config.toml
n_layer = 11
d_model = 160
n_experts = 32
experts_per_token = 2
d_expert = 96
d_shared_expert = 0
activation = "clamped_swiglu"
moe_layers = [1, 2, 3, 4, 5, 6, 7, 8, 9, 10]
n_empty_slots = 4
router_score = "sigmoid"
normalize_top_k = true
routed_scale = 1.0
balance_loss = 0.00216
balance_bias = false
router_bias = true
init_std_router = 0.0136
lr_router = 0.000589
n_head = 5
n_kv_head = 1
head_dim = 32
vocab_size = 4903
norm = "rmsnorm"
norm_place = "pre"
norm_eps = 1e-05
positions = "rope"
rope_base = 10000.0
rope_fraction = 0.75
qk_norm = false
attn_scale = 0.177
tie_embeddings = false
parallel_block = false
init = "trunc"
init_std_qkv = 0.0397
init_std_o = 0.0
init_std_up = 0.0397
init_std_down = 0.0
optimizer = "adamw"
lr = 0.00155
beta1 = 0.95
beta2 = 0.99
weight_decay = 0.11
lr_head = 0.00694
grad_clip = 2.0
warmup_steps = 200
schedule = "cos"
final_lr_fraction = 0.03
batch_tokens = 32768
seq_len = 1024
doc_mask = false
train_tokens = 247000000
steps = 7538
dataset = "wikipedia_en"
Below are experts of layer 3 (counted from 0) of a mixture-of-experts language model. Rows are named router (the router's row for the expert), gate (a neuron's input weights, with its number), up (a neuron's input weights, with its number) and show model dimensions 0-159. Each number is 500 + 50 x the weight over its row's rms, rounded and kept within 0 to 999. Numbers have three digits each.
Before each expert's rows: "comes after" lists some tokens at least twice as common just before its tokens as in all text. This comes from a sample of Wikipedia text that the model never trained on. Tokens count by the router's weight.

# expert 22
comes after: "\n", "|", "-", ".", "==", "==="
router:426528552617541455510493463420493476530562547510507497500426554494486556526536469511475385401519565517499405647542550495551523501468513446525495577414468544509466398505538501529431521502499488537494455573528456462513512476517538481449436541389544549426558429492480517518593482545495468501531507408465563522491545466536572474506524512452512517539475408552586513489502577527431530379498572434562436562527493432480451413565562450522538500377560526489537569479491551492520558580543528
gate0:503475553546496509439500413525537523561497444456516518421554452547471557492508486537418478478525450506490438574552418560536434466621512486462516524465602456501511474585561614501489462491473440489481510536474443476520538491664525486456442540471471431549477540493504419490476534443502456516481499432469481498508557414575473466394419599424466534521563532449470488440561439507615448458490538383498566466471553456485455554493548460487517551469469434515532491540520583502514354496589493
up0:482490467507571460423514545460515492552457529468569523507539439479545536552527485451510485494562520539509439563540575531474498443566386558429534593436559539483518496526500574576499444528530414426495488504487398466463480445547433468543449555479454551481516514566467391481482562492576489479502591395499488509405517422515576470552601462484519474638471466501520460458539468498584485433544470358478543481550608427548477509520442480435440485597506496417531455485573499534529496465532531
gate1:630471529451559422432488495545496515460485545409506485443482436553538543529472413472554513461406476456526523481517487511534440443583521564492522470424486550590477524537466479505463446551539492492436435401551513459480559432512496429442473484549513540488543538423593545342459518441547446523557526467551395589468516510516516462495510494409505453545585499496453437506544473466506480504541490424533475563466620510508495514483445539537576499506545486534511537384472446595457401534562589
up1:429482531431461429488458492425510506470500422485649495459618515516530508482538448526461564500531473518467479427522477462595499427513403528509582563512451455523501492539491473486507573510546470493438470434524455518553413449518451542508524543575376428495510459544558471581517583534431451494437482471456457467497515526475510508535553545563561531493522489464505487518479538497565518481549505528506512605542478499573592559521424385419587574473427501451552411430404615511549478543509578
gate2:569470514544524445416440424431496491466592549525471464468508566427419430515550470468551465460524454489476377533525513547514514558539565509540503481456516405537562517442580467504460452576512532479486543472576460478490467504512491490512556474491476384515504485553542468505452386460486524507462574580512445496379469435552510547488484526566464558508531489563431499484456526450514593441511465443470486429509585389566551451574590478423525456594497565439457481508433460495457608480612521
up2:521506429426404469516452540600496505508467537499593518477515455584472440560478421529459491448475469545497445505466499466571492492568517540431489599565468435554547553397477493533485463566370450530468465509452432524508465453469471523490581506496453479534598468560481484485433467486443446538483480531551487481525542547608503534535474535438538538473563563569575505572353537552527524520541446440452476542450466424560536506510517461516572502404607581523518430437460479528585432587486518
gate3:484446467526545416490450509434537490493460508502521385514517566478439547531487518526438512519455472518483487527502594537466550485511362576477505440508539506499446476468456515495388602485412442447522415466423500500521446564518524495476422566460539490414485556473459510486429536552418436465426533570402525420471516430478488432547437477478530487546489433509390510455562441526564450386480404477520466519581496516461524475570540437415496459486554454503516468341506494509492451550563466
up3:509491511531522402539568515566523456451490440544468354571512434386451503517538472443469449510520580575464423559479512499513625510435509556496463505490395474579523417431489550487465541547587461473484436538497427526503442422510545549483396505540534542502534446538478435509427588540554493531517465535471473539446480506512525473540570463396509458528584516468416509448537524540548489426457406450509560498446609544502526523526456494499459509507572450409536443426412532518547548547516465

# expert 15
comes after: " the", ",", " was", " a", " and", " to"
router:551450439542547476416478408512474458517442472527448542482492494482500502467560516577579521415493515533499545493512522401492484492491539434436449493522523534454479486539417604552531568618461484503592420466425470454469437520539491458408498515451428436455565546379429528591569500595435517449511460523488505437539460394531548594451484483449473571567454528543466472495471572455490555399539462398459444487497501410519447473469575505516542453484475472549491452506531457484545601554547534
gate0:413422509486532489418477579607473487486537390498505518587544464481406505512483542456567464532445548549479496462430545544466488497528503487527613492505475472519378491444399535486510516452488526510511552482451533431435453405517405459532434431467517465526404485561475618448390518563525498403510453569530485437503385482495495441531484442491530578555472512511524443524503445545573493473473498475531493460520519403515472487543444457524495470599447486475539488546475427558624565475563455
up0:505443508447500482454547532494464510453506522463519583457581456441482495535480503441514499604545540496476453431438527491458494453541506533523616568516498418482433562499435590465455555560380407513455431492422518415487527481593429531554421501489494541533547418588443461555452503458497417496495472463529490557402456619519510465528560441592606485576460426462462471499496515528511478472509467491508460537503526392564458526541448366563536480484530475455541488509545485587592487543494534
gate1:406600489486572395528540463429556525539525591491487553570534408511446596572555501484425453457483453506473574495426560378521515526543539538460410557436497489481402415521405571571516520531590479489465400452490489511456485514509477496492537545536539589474503438532511567488527505536529514460529547541490490503418437505495536441515493348487526527521532486503536491574444553584436486472443425475523520488453518444529429463552531491439525444496453448487596547455450572411562487493506498
up1:445518498485580491457486475457438519497598509503494599622442528446474566519567480559428504507464556559505530420477488423568558493529473556494532545484607503528485387544406620589533590527557408455469566447467476424469561511547550503434452532487557495525535509518461542511521492560503490513517536584482537507392485572547481480559513402480450534516455525434529580521564543570536556396528486476487467507450591524516400474590572500493515516465520517591503532426522533480517462457470552
gate2:488562567484486550487526499514418478450496460513536497498545526518507553521441569489550517533464512526457537479504506464401543436437470545579560491526448525453481412509389614480504487513363511495481417373500454525480590467537409433559413596529471556511483483560518520552581477528399513455493496432560550459509519465515528511456409502520441496541556481469491472444585480462480465469505472521584523508514475441481498425477403530515467601401573584620388523498522507421506539546509542
up2:569510522466461480455476441465599522394479476551560503401510520479444460525539455489545543507483472538549468593471528543501496538380549539492609450581494495466495497527388492497452488517508465442454458398462492452410504436533523442506479569531476577450599558539426465506547395607490398511507391492555528488505591476430463541454441429552467403563446591547477488476561468435490452432558482459466482471429527536498516532444496488407554578498493527511464467527463494484525536521531583
gate3:474478530557528419511533489454583586551456490445533550482519468507524538545412489388432535537440519524433438566437595568534453583438534490515594529581475517599443515515426510561525544624562509547552475520462475472507483458432469502518461541504550584536500435569470580528570467506579480464476509494466526507486551541590468477504583476539541466560461457398521582453496525549608622535577486478516537598392518450508558509425576450511495533488536496540521480508530530471474436542523478
up3:543460512463460499344486464452525555481436477476543526525537531413592508493535436450453529533451525480501427416436486505577528477485533539479541558478486531540504542395475507543490485520460346490431561501455452481486515385565429470513460510419341543507552477479483468532460419422410419499471401430561509485501474489485551602523532446516459587487564501589564468504506559512512481480526559463527460494519524435476542575562519501401533539440505569526558433482475529465481450472464552

# expert 31
comes after: " ", " of", " in", " to", " at", " for"
router:434487579518520532465438453518502439481430494575455622355444552463523521534455453535504562426578534487578498540525476501531558498496421504488527543518497525567488437522416597512462448471469498524518487461539474482579453415487464461497427527442497478535539447435436514408560459452522455484511506405447503541488489466542584513502555492517407529513517459405476553538499609503430421412517441554550396513486496503468492604494508463509406534526521510473416484472561513429415451600577545
gate0:532466624397517551512521545472530555504608444509447490443476560417611433504547358512474482506511443499614516526518535427467515522456522498405535387544493465465549486582386548516597546468415463400512529530536503474483529434476441515471431593558478456524460541536500486469588480567525518514532465485576546451511487521509535449546528469481448409433447511496486512445503512456509466473489415512433519511497554504448574582558525384462542529521575478547546506422461514532478466521494550
up0:510455526487518534499437552453520435572524530488511419461566475456544573476578497512512563482610530560432465483480573424546614556445488533500532440626552432545566472487449594536571439504535531517485537430459533441486553481532458424368544511478403487523517551452535393552498477526477501421480536541542562473445548493525544498523520450524580511417594486566473525463562581597441492449541499522476561546452538465563580555512508462470452468460510510530523394475480466506547454507523604
gate1:519553480436458454467476490551515581553479516496517541487378463515527536570552512431510375518463453467544517492398562421426573494500534472494538466489444484512536537371481445484477509480428437433531383544480571509522438524532510503468484522473480444452507509527538406561581471486456538569439546434605431544491480505560478531528474555435532557574600514510513444602505473467568608546451424477488558572444594470581533584452481570544465516555529469548485539553467509540464524549534531
up1:507470511617527526504491600418538514439458493556506486476542422484554461500471455433419469537485565471524488444471515408482494487519532488523483508461490500504460561549519540580587590550560434556448481457456484515554459456557429431480479568493473480459647493437568491532393486533535420431485492590492534512430503440525524532525610456562524493516394514520535548439613547569474452448479522472504508550464521441472472538536571501489516524383533548577561448423420482498557390568491487
gate2:594556478552555498485479512499413490469570592456558502618527548544576526443499419470499542549511409478470424534502645442574471444553551505490577566494547507497442505504455543504533549504571532430486474483502590455412511472626446482468498430483488468480455494367517473433496543526464420498524510479414546489497539537497494521486578443528463530560509553540494439448530574481559459462535486491548510492482535387463489389528477459442497569508522588511519470500536555468517607599517579
up2:483518502472479373459439547466472598525512527496514407508504448476534564421506446500445472438583523565446496461466557495482547480490491505438533509479530436527543477462482449517466494586518477423477466489440552491505495460530481481395417526496474454420614571406505492440443581478368433449469443500455552509512525455548533495535561432470563584530474499530446464448591527576563488481507509399534419546411508427475582495578496396514565583444554589471527463511438494485536501563563530
gate3:453493567438588458572450586498562492515464395520457455484516443554446491507500432451517556432633544476591503470522499442521493555436519552353526444443445502610422459556428454541535518478503501472471529504569525489455452526520526410549454512512469467611443441560450468512488477617540497522468574508476552503562545498415525478520471549530437412465448505461423525425469524477520478500488404531439472479510498551633486580421507430521495427543478535509480459450503548505557522510517443
up3:478485473540458557501393490482458451546432524508596477538584475442561530473496374517418601446579575473417448529485492433558481510478413582468588459536533486580443530551470553510535553608422481504509461451460491481493543424535459484425536535521429516584520508524493400426554481568494394541463569560479553514509434493478477530533457498508560553495529506515462545456483456554581429466505532491467602565450478481554482584438525439439511518493540569550573449445476526523559453494585503

# expert 28
comes after: " ", " |", " p", "%", ")", " P"
router:537481476586524453486477425508518592501447514527499504508544528448554513530524531561474491500429549499562432486477476527495590633419498516445487546614366489466542375474391527517496555552474530469504391490498489530490494516522483486444465653499510548448578553450474556432525523464555424454506523492526569521394518509467539568466482485428534531448485483444539464555500452502562505491588406527579527581446518478518548501526547528493560512522498483448500381458541554414557531587528557
gate0:519392531466517551492509647418577537467548487512499510422501557470457663548459447510553528463454461514581501491478584467630446526569494511518489540571496525460521546550492461517506535610451498516525433520499548564470600444463416527498517457581478448517541479486498424599568507457435475607519459357421521526505487568505505484554489489484530498495478453470477513539496501492555517512519506488602548538503532492570482569567483505444500586469469563485520424432566544481541495576568547
up0:603469556508567520446445477442469548496493541478447497529542543458531568543417487497538452453513495551455554493434535494513471563478517500522459473535464513468539478518413545498492594518420413439454432431469492426506376479511480414513510536503477531573463427473401391489345455532499558526522518540469550506457520582515345537579483450511555602496412613473488520535528524507501535422499490550488570539449524466494544507478432576502546514467518464549465401434480541558466451500412492
gate1:572450530520540466496468426569485508590511480542525526631434473493535387514524525514356484541500505568471467519510449466530540479509398578516460451609537566552532522453462441555576459457572511428578537487459430557538538435498504439453496423537510455469560463527503524490433513581510534452490477432485493485433446551561516542498502514443573434526486529441444470600528561488519487541586486438498446528551520509516395393538570410537631543525437499468519527496479493536460418521453527
up1:495383516594540460461492530436466588484541530582560506513551463529581430533557466408464435441489536386495542544448495475569487526450441559424506555537563438577501444507498517514617563510468461530485513555541424473423552545570474386505541508497505524467504424512473465490417450507510425495474569452563505575477518519400409506603515489484600489571464511457418527547513538509478437470554505446538569522525556518594492448536531427501495560422495435481444564497520491540501448546452558
gate2:461490576501437457519528397460491522504508502505457472583517498466471528490564483451452588504551495544495505555478419569471566590539474548527548437524432501550543419398437531507436527537515515545442427475405551491555434563504439507507510601572439521502570523453457417393402492544490485414564504513443470483484543488546488614511519501505649557434524510518505568505510468563510578464641456499468548540514514533551447508479534610487520430521503401443486513540480524419494527547486448
up2:553486525573551434461473482492512498539521520479499489569510407509441566476452490442425495492442527571472475489454569467544501553462548574433461480403501536539481364465381469543437498537524484481509440517438461425527401513560501441446534599546378583506601528507473431474416498475516449430510516543486479531537421443560503500566509443514572470446471504446554549535580506544453520476591419484499526487484517583460537560558444547446421485474416498502484395445549502411539514550434528
gate3:466548454560566525543484517487610518494464487485484527476577562470440492548510457544447439479525551493505445420444528468479481447425525514503459504450512542476567443523458432463468640417413521449429526406506573433521401363501500532455469479421498493557564496544470518491576576387524549475586499488431398482458442590474478486553514575567595520482391509503435515433503531534487529511524483507548454424483553526498495548497475488571503517501573453458506460550380420552471507446497497
up3:542427476568491420451545453486449536498526485538532530499611547431566463582468420499548538484470561518381504491421542524467446467404505521487492518470452516480581504416364491504409507546555489535600494458446498459545523470570522472511531550534499572570476499478421416451465512569449467514512500494467526544490416521557425494521563469616542470498553512497506514561517531549481510445617526496465554519413458497529573494509596465383471664474526544539493559515462555513512453504502561

# expert 26
comes after: "\n", " |", ".", ")", "==", " ="
router:456488459520581549428457477482523513535579512490491548455547510466464551477477495565426518478614491485554504510501512587461418383518534473446515544474384544569565490514450487516497518432486394577404558457493564535494532442488478468393547525471524504431461498460468477449558492512440368568408520494548475470555512493475475603567422521558614578543519541501549486443522509513511484539490534470462459451500513368523500484487467414466557466427543475516554545488602494389599503521501491
gate0:523567482579543506490478398454386502561493538554513465363464443511481409622578442525512531400470532470531480451483451483434588534501522540442503477447499457554446495547393530456550497495487432479496488466491508541517523560546516582494424505429424513500568567536517507511496476566463530500552489344544547509541481484582468488500529480537521354482496472484444476454471543474490487529507487451477595444458518505632563495575551511456578544457426497497401499445514478499574560478520546
up0:574432552501480442490421380497488514392554515496533461478428538405516469467558440466473500474422585522440507408486534474485450546499490510421562547476521443565585476518431505575499523570505480436457489424454540473583485487562455452467577494432450455577594557517474503601506500586529458475548436548481465498524532577560510580503579479529500474541560465457470597498457609474517595467598529527495398494466475489568576581542524518440522517445472547551481433477541518467455440481503528
gate1:515609561481520472510520477468446535492517512443532447551556528419632399548515526484511514566527400418477458535590570530542520429497515528545514440439549472618438390563620623457512591522431463496480548542498477509448455536525547460481433506455518651504516519528457534465444562581516488515496447466544517481564599507485554566445522513497486497459434453576473527496600502521501503456466472454486465505412500502557507477570530511560403517555535474507526525487470465538465550582533509
up1:562488439581510509476513492463449500525480518523477605553508567391571498509515431450535572497493497413509455545508539446516428495436535375550510513488507454565487456452560529557563560503443481489370545558526428456491508518562606451488497600408543564523502408493429430542531520616495433494522453492516504515465480517524457515422529502499422569597420529421424558464614512513489562530481529440438519532452523521521470518523512516505531570501579508467469553527516556540394527581582503
gate2:500486546539499487490529568418444506520476627591459495607476461543526512522428454571540413467531502489525466476555516541533480433613448494429510589463540473523475584522540538535498472529449556564489481473506562473405524471492442502410416595404499483527561544493561514540377513556483559511520442493432563527459603570409479505489443481569481568503443403517425516461477524482529484479535511525506593508433547429493443520559446431518488483483425529533523460426585587448531455455457467
up2:527576466487491441362536413453442545477425417436470506544499451455508469479498459522470445492491505514549446448435485438553534493564467463466453487510603446597474442459477507475489414501465463467494480493531489432504490524592510513567462503462414563522509542479535421464485507462495455424525510521545483483486480452597434469509555522487476477515611561493503462590575555550529554437546547432497404543386502437658523532520482521427501462474512621401536421436436581542514486505462520
gate3:466452425504529468436507416465516607485481590554489417542529507445500527519527516465481639575573532572440409543462511467512500450510556426432543463463477408661484422493446568562514538524519429517483466468563472523549500436502521430421498527478508493434491485484441460520517513492496483502539513467597479536401475433440541498513449528485527550593531519558553575487544532520440576502497472420460400506459526507620405507485565510489490491431519555470522520428442515466552504589592516
up3:542507417528494496508505420531560569492525453522486459518509504445523530507562527431434700532538540483496449616438493537461433499498490417387552482453479406616479397481533523481434546522540420505447518478605475518495522445512569405453533471516524603390510431525452460503506577508549522497462513489574455510489499429515484586447431534541510503559446564539545536472545487464410554511487484438523441479450575490540396498468565498515480449473513473513554524463476581475509567479486552

# expert 30
comes after: " ", " (", "–", "1", " +", "/"
router:444516496490488494507460500509467513480552515518498436427477490525519597415522477443561601529529491468534384454531559495465484471511440495527593533497474514516586521571507568523542456463458552507476492584504540412612494474451422406478466548473542470489556540350444539587454429424512407506465555472526534598517573483486557505590495551448495502438478427474499520435455426588558483408503557572512574530444529520532423452516469561479532512520524496460437499490516497437609462535524624
gate0:519545571533523529492552438513489532492461464481523443500515478491460533436489480577404401531367518491475549514508527488446430524417418519451491400471473595492485490550548577438511497496571569468451506478524533516406416590488642453518573455488523486546477532461483612479533515551477468507498470485511423544513442580520534406493565458564531441564528551473458582546504543633556545548476582556490462459545481516564489494529464481442526515426517534631496561444538500512521424462419493
up0:496442542478572452426534543481588508574560467419502415493436477407468493470545484399515524540561416548496415551437440585493446481539479568507572508464531534436481456423550394497505485500527498483538449552595511471538446538519483388505540351473461588440478532480488478553448519445535508557510499418542476412575501454485566520480540504527466541527488507517591511501485533579616505496488439449441430523462550462517484530483514502517613565463607491507527559460462476466544417578481467
gate1:525463434429533529447582437509565512475547434482453469487430551462567544494548511499476580489513489596511484572544469462528555544515507594493549595515612511493472426407505463511433486543532547591380524439448473551569476498543590479505475432549517546502558455516532508465484504384470451421443482616493458425473468508487533555491505384456512499478507525541537496581451548522513531472454495555477439533495588490574405485455647530452570518533447525472599517505543479472568514563487536
up1:423436419583601451376524479440558493557456375554521470495529516442532456493482538511532442484531462534460539410415499529527531513523533465500554447506496545477426529413518481470527543567472504547529426533561467417485395550501461438543551449454578637589583516463544513489475543512493500473481485453548579537452510415469515503529487468503426577570499521428514516443493484617555534584478435465467503575508487483497471573466434468468470539466622533500504567436580505515559458511452507
gate2:415429474532595491473491569483464444599441522446511540485473545489504528513487490553487432411490491434501482528486545529394483532450423512516538453484396497509479458496544519479495556463600494383443554568508392470362495524467494532526460520451536534491565486438485478408617564538502490566479499509564515433512513543470505495424483557499545525571369522474517443441462477541573495565453622475458413555509520501417555533462433487560538492452536505612542489535572508478533427497459446
up2:441449555546522508533509453460564548462494505364475389498560450480397597524588513444529550468499463490470359462525501450504515499516553456419437451518507592577445491526536567492522641566535544555453541521447522464381468504513505544493553448554512521536512514478469516430544423494436453481451395572446507470460446442579554566395499546570544495581529480479437517506472518558457540531509536447479495523446536540469477507458468520457453533513553542461535520509545582465426604497481547
gate3:490504498507412525507491496472460507512494565510563581518591488460428496459498518447473483499507626513531444472513570500476522545568481486460595544592553491447555501490484494448376476445589503479595455516524494455458486464511428435495362518454546642524529547478521536483519597610437463424553509454451427502510503512497462517569461518427444390488539439488517503389442452493586563490566424545527498509410530532535532506465523520445488457549465502468473612495600545481571516523517538
up3:629485633451506504478479537552449590503460395437554473486539463540560411472513493539422483542570467489480526572429584434462597463387533582430416441466413467523532464525525457535531515433513546457517480481529527468520520542537466482488576469595451495536404542594525533481499459467476524544482445508495560542545496518499468477467526516506524460546448574485470440670567545443471530518570495442467518489557496455434513588539546551545482503498532493500475513516474471487462509417435379

# expert 5
comes after: "1", "2", " ", "3", "4", "–"
router:536492519514496498472455535387415540493438552571585506508503524508544529497550424425483537524523525464567472396456520497500497517549464521515525601491528464517536466488479594473425535645443504503542568500477493457498496367571388514459497532440478461492535503494436400545542421528567500509462564527462512448508473510638534512595457496487479565505522515578514492481446549587561493333489496484506420463534448513484604531562545477434458463525430525521495412476483543597507517484466548
gate0:543554530558445499496530572446464365542521547582556515481486482473446478465497583500448525444565425525502582464534491533602584457512493564456453514459465501508548463492534497473455461598493475464486517483553502573486486497493489549534569561618447407434530516478554497469367551434524438522442527524472575442563481438448511470579553557566543460506474476612478521493472536425517475445483616470595479568520538480626514475486373485481489482440557463542492430472472406454527496485523491
up0:581560472498452496599486564479450540436547567522525505555458479507461519511494587457531535515599548515467526416478531471536586494534514516547497580442572480447506450509499530491441565540419512496484525476486501526519493406574541524493522421471455524498438444568543509549384534453468450465487483507410594530515576416601524453514444499503537405475439532524422565539517460441607421441480647453544516497467467535542567448474585459511478476482455561430507437447547505431437576488462409
gate1:353534436475492473523549420584501557513596468356476558510500502504432499617466332483506576555533524499494486594454541524418582547503569367546566489545553515505422542496511463543539465535495523498382524594459537472586529551502475493551524483493502501401452460457525526546535485449546553504511494487543482573429489481500435455446460482531559526512439490409573514508532491501426571500422493515507509561445502473490443474474535501472440458495488499425449505516527568524533442514510571
up1:515449505446503495505520456444560508532535470444592468477514484514462432506484391519513477469447354493489451565530473495588429488452419516494519452463502434531521538529432493520536411474589467507437519429460471592583547535444443480528427503520429421412477496425504429458545551578498535436478458544590579535487388526438572583450498476493493528567384545493465429376462591479441503447561484438504501499492501483464453557522551473529543539467475476527477404449469507513600440484523497
gate2:537471607454411469532529538439528614477545550486521502523550459552452457561495501465503493537619489447492560509416474478488463506419507571480489470491435454476500468354490633509454588468459439450535500414424490493582521530507424502470497442517553516526584521544480416436526449548511398488510520428494505473539528403547537460444507514493525462515470487571469446569539504435500483445563474502498523465498420519510520482544587504526478503522447391490438433488461426586528561405383437
up2:464503539504496454500552504356418495561442554516536460497516414406480480514400376483560491425598460481519452527491442548568488485487433449522559578515519570477460521455366572538459548620499497512504493562455466515459434455546427443537484473469459482478506387446506504492498462594424476503550512431449546522494539433519494572493514488480504558434450466533411590442481596482507476395585547475454477487511512470449560514531531494491526464438462482449589482506451578459493472573466543
gate3:588463424522425435408567495392543438472577407526599468515483473453500458557477504486437500545559551558471575514532534456531368517551443453500532578548461517474504495421495434510432438493494562558524544501588520450476430481539491480513461534573522470442506503510483498577547493507549549532494466511600425493456465471478484485592530509539406445500559465463542515485562456381585453550445547541437488541546562507639508570502559563488531451505524470604504529401528496507562500472479487
up3:605491535460510424502516481475523513512509413512484530490628435597406553482482529547432560513537482542505450474446571465514450553446546515473525354503415477455479538414523457489549523392489440395483525496555543480574473524433543567474508475499516607417512551517482518446448478469478545537484508506545506534548501545562398453528538527548562420579550471443462453541486572492418514557567443462467593501472477474499482546564436457507457541424612490560424487441530475513566538467444549

# expert 23
comes after: "0", "9", "8", "7", "6", "5"
router:499513479416463458503427451486496526437488417425488513488584604542481467495532353476412483475526449466506557575487512446500525572425543621497441465489508510487466476496577434492537469554518556438514491447450518487610548474517488453393533562547480495507419545526483410481520546503477480460452545528501509499528466575588406457537481491553577473567502607468459450582551610566422544422530415464442424504459501449539556521608579492501509520476497521519530494539452421566527473466506528
gate0:552425455504476530448576442439522522447500474476596536501498553468578504440463421493479481514586451441492509533474538513559550454456493604484501508443559420481523547434540388495452461508474531532394478367509545547476512444572528516499517615484448405524434423535598420471468481504518522519442547474575441476496444544543474488484482557594507552528520529580622462557488560511426554489462487446520491521550500445514532501540478509542461506454503603563443508584441434512429430544603487
up0:458407528520450549506488431423429537447494571450516613526501508478582522495476446585446455582603495447482545516462517468501511538525535544518455483510541534539582579489463464469431507407490518468516503474509565498417493520606430481432401530415445458506417498544481508505531510514529471495478622496539418486467416543523456452507463555545594532577457490521609506593507539562447508447441421487501520511533500418522521476498466460519533484504574587530456473535464493617499539613613531
gate1:578442485454437443558464524510463525586568536414488543560475389516493487490446492481358526532553455414511428455510484492569566476482468615398521534475527488490492441519472477492479527472453506443531476547489568477509587390438383500458374572479416451460512544535507500538496445511450471567479545471541602482481557449486484399491472472489520546570456453510449411482464546523456553474468445499525482600568479391575448469509502465478530459469508536569443487542429535464513467510496591
up1:430490500462470469466505397430384474531466433497599566455540524411495568520516606470467443419511582578557496453523525430601523382509482496451514448474508541510471541427492510503524498506558455478506467522532523494411457508477550472544542550538507457422601555516566603516429479489460500578605480441577465545463515417417477519475583514501513552464391502490459505392445484475436559518431533517563495571481558511408537467539529525492522503415487528461520469431447501418526469544528477
gate2:470571420409599440430444449435525609462505445459524394517463500545452476531504436560502481542487481507595489473519536423610444445548531555545539535546427555542512513465445485505469428532430484554523425523467496456563432517443527420449503598483463426499485494536524462615548424510477404463533557486553453495499520537505507402517467553533464490483497587448538403542489557414506605481548478465427520518433499489454571562580488428488462539428537461522498524447560482493489407509475507
up2:505540491489605411451507487559593595630544447437507387540529528563444414508484462454464504519512544500488539521470534425503505465520627509535406477539486569486478482422488515454557457522476479515473437540423565497545417519443541422501509488474460552538513555474500526530571468558448435518529530554500484526561539492487566433534533484548530532418496539476469524511532580501486547476617460446517590530456541490592568538501469425546535586395573403524538500446539554475599419531462497
gate3:438455502518496493505550572519494528517499463500527511580475531381512512477457607464504435523460505557371518500453556433623403491465520512410587436578492553503423443482471473457428506526537526471438570556540470507522518494479455566508464530533479513445435429558463485458485446534492482481508503430542461547543426461588513431473419476608456493513471481494447396469584596588468609474527537506478364550474449519481484481614553536418574527464547482539467520464490544466459521541478519
up3:478506526494477462506551508447534524508547426430529471558532532434467497611495542536417429528491528406511437550483515398564428467533506459471477465513514448506490483463571436563527545535469503419449592497468516519448518462495464481492420517498455495510460435551490569430513452509565545572553491514527415507536468447665584421489504418603615525531496523436451468441537604574509569562520526475470428588445489499495532510621517594459523535541601557457557504472434531491482493526459485

# expert 7
comes after: " of", " in", ",", ".", "'", " to"
router:502547454520492403445482532438444509518533498469484519445506544436538591551410436518554481509529430600488449440440472447491527540455497554537561545487631473496418452474504517580445526468523557494453448442471544504532428506537412417553510505434437524557525520442408520466546478396422443468537393454518530492535480571534522505431509498488468609577522536511493523528530494517518465534494428432582486463487548532443471455519509415560569491524528531499438468576592595427498462616597473
gate0:559525443517527541475502509489473412497597521552532591591482587528442530477484523495453442543475575542569550453549544409417553443545591475442592550503591534460517613514484555484495612509506444473435517507551467414463572457605483509509506441504439505497419515440556461553533565516462427487462485573450457480495568432518417535478487437449445456452364584501503519458493473517431471537461501488545541528525623431506421427529498526486456474440490447476476576466476551474520475472499492
up0:475442464442432455459610415461509538479591494518611537536543443457606509542476431521510429425530463545486483451542596533447522445489525550432436530523489446506564536539547551530568589542500391576501431515423458495514515494544449489529507510425447442464507475470506488577592523522446490519435473586474397503525548532555544495470499470463557493524611482518587457474597521539430555553478471465468567492488478437550521468472512426460483566362465462441529475482573572551513480509463564
gate1:511510451541440406531485541412434496487638507544470472504461437494552627515495473522483460537563433543528436510475535440515560492515555461477531565549556504534477471509454504512554531560509517542485458527427579441495420533557432394487517563459425485459470498497528492448597486452446433543435478506570479488466585456554387446491545520485524548571601513492467488519528595512588555428487485346482512536521550470556567407498553450478602467476467556418502430487501479500487548574530471
up1:465451397537464503466516556458382453431574541478502561413426512509526550530482390454479524444516470523508487456486447583447428532584480493428571513470510488502486476463458524534571489497515445455443509521527538531520452496576422496565530523467427490588525472513556463512523504435419500478491456435503535525502566554591381428476512535366533501590552562541526526484496461565510611458454516460482507605454560520494512508632525394506554466447517579560468478516485554463537523562573439
gate2:415484454451407444500441512515492491440485477463497479420473509480469622479514477449497554475548538504589582533490501569545484404519554547475669500471482504555505452452480479546473465511483536463382483449506521512538505431575452461543478582485397508587532558552462522490470528513544491505548451436576544512508463508517503337451494478505509578546499469522483523450528452511573491546506536454547440429516508544505527570542409472572588449473584570469476480503578624507548443593549458
up2:492476519515525548418492499516491532424400491490512531481530441458526555433504399465601542406447505489569458491504515450473522412473462464437513490482504523584521561560407510478452410536405462433440405473485438522426513468613405517549490528514417449547544537508468438530452470513506477487464463528460520585573489547519612406412561490536505477510484495442589498531425530454569437480573487579513572436533506454504529518500366585476476569424521494459480441538476512548518445454545463
gate3:487474526599475451493488503479533566487567584505473618575589587469513606576492432542419450427431482494543548413541522530521529477526527484516459622465498416509512499522413595552576496556562577556501601565513520499461496499542463513493548519472408412595525504493474439427470411493430454497454547537543458474517460471552552484479498500474487525506502461391558536465550529552518498523478492393458533518507543383538461515577516535545448479494528444428484497421507568463409471529445497
up3:541463499493505437411558488468546524462543478494538571539622564396498567553500441482516473498402475537493551408521542439545447548545501508514485540500477505515469524526445514514548522578579410464461521646460500517488457474562463438560507516487396464540461526451469471515413391436415475515433515530485455583611521534433498457439531498593574551496541556439601540470544507612472530493494512449517494445534598397533535486603510453489520592496563529524501450447515472498472509541497521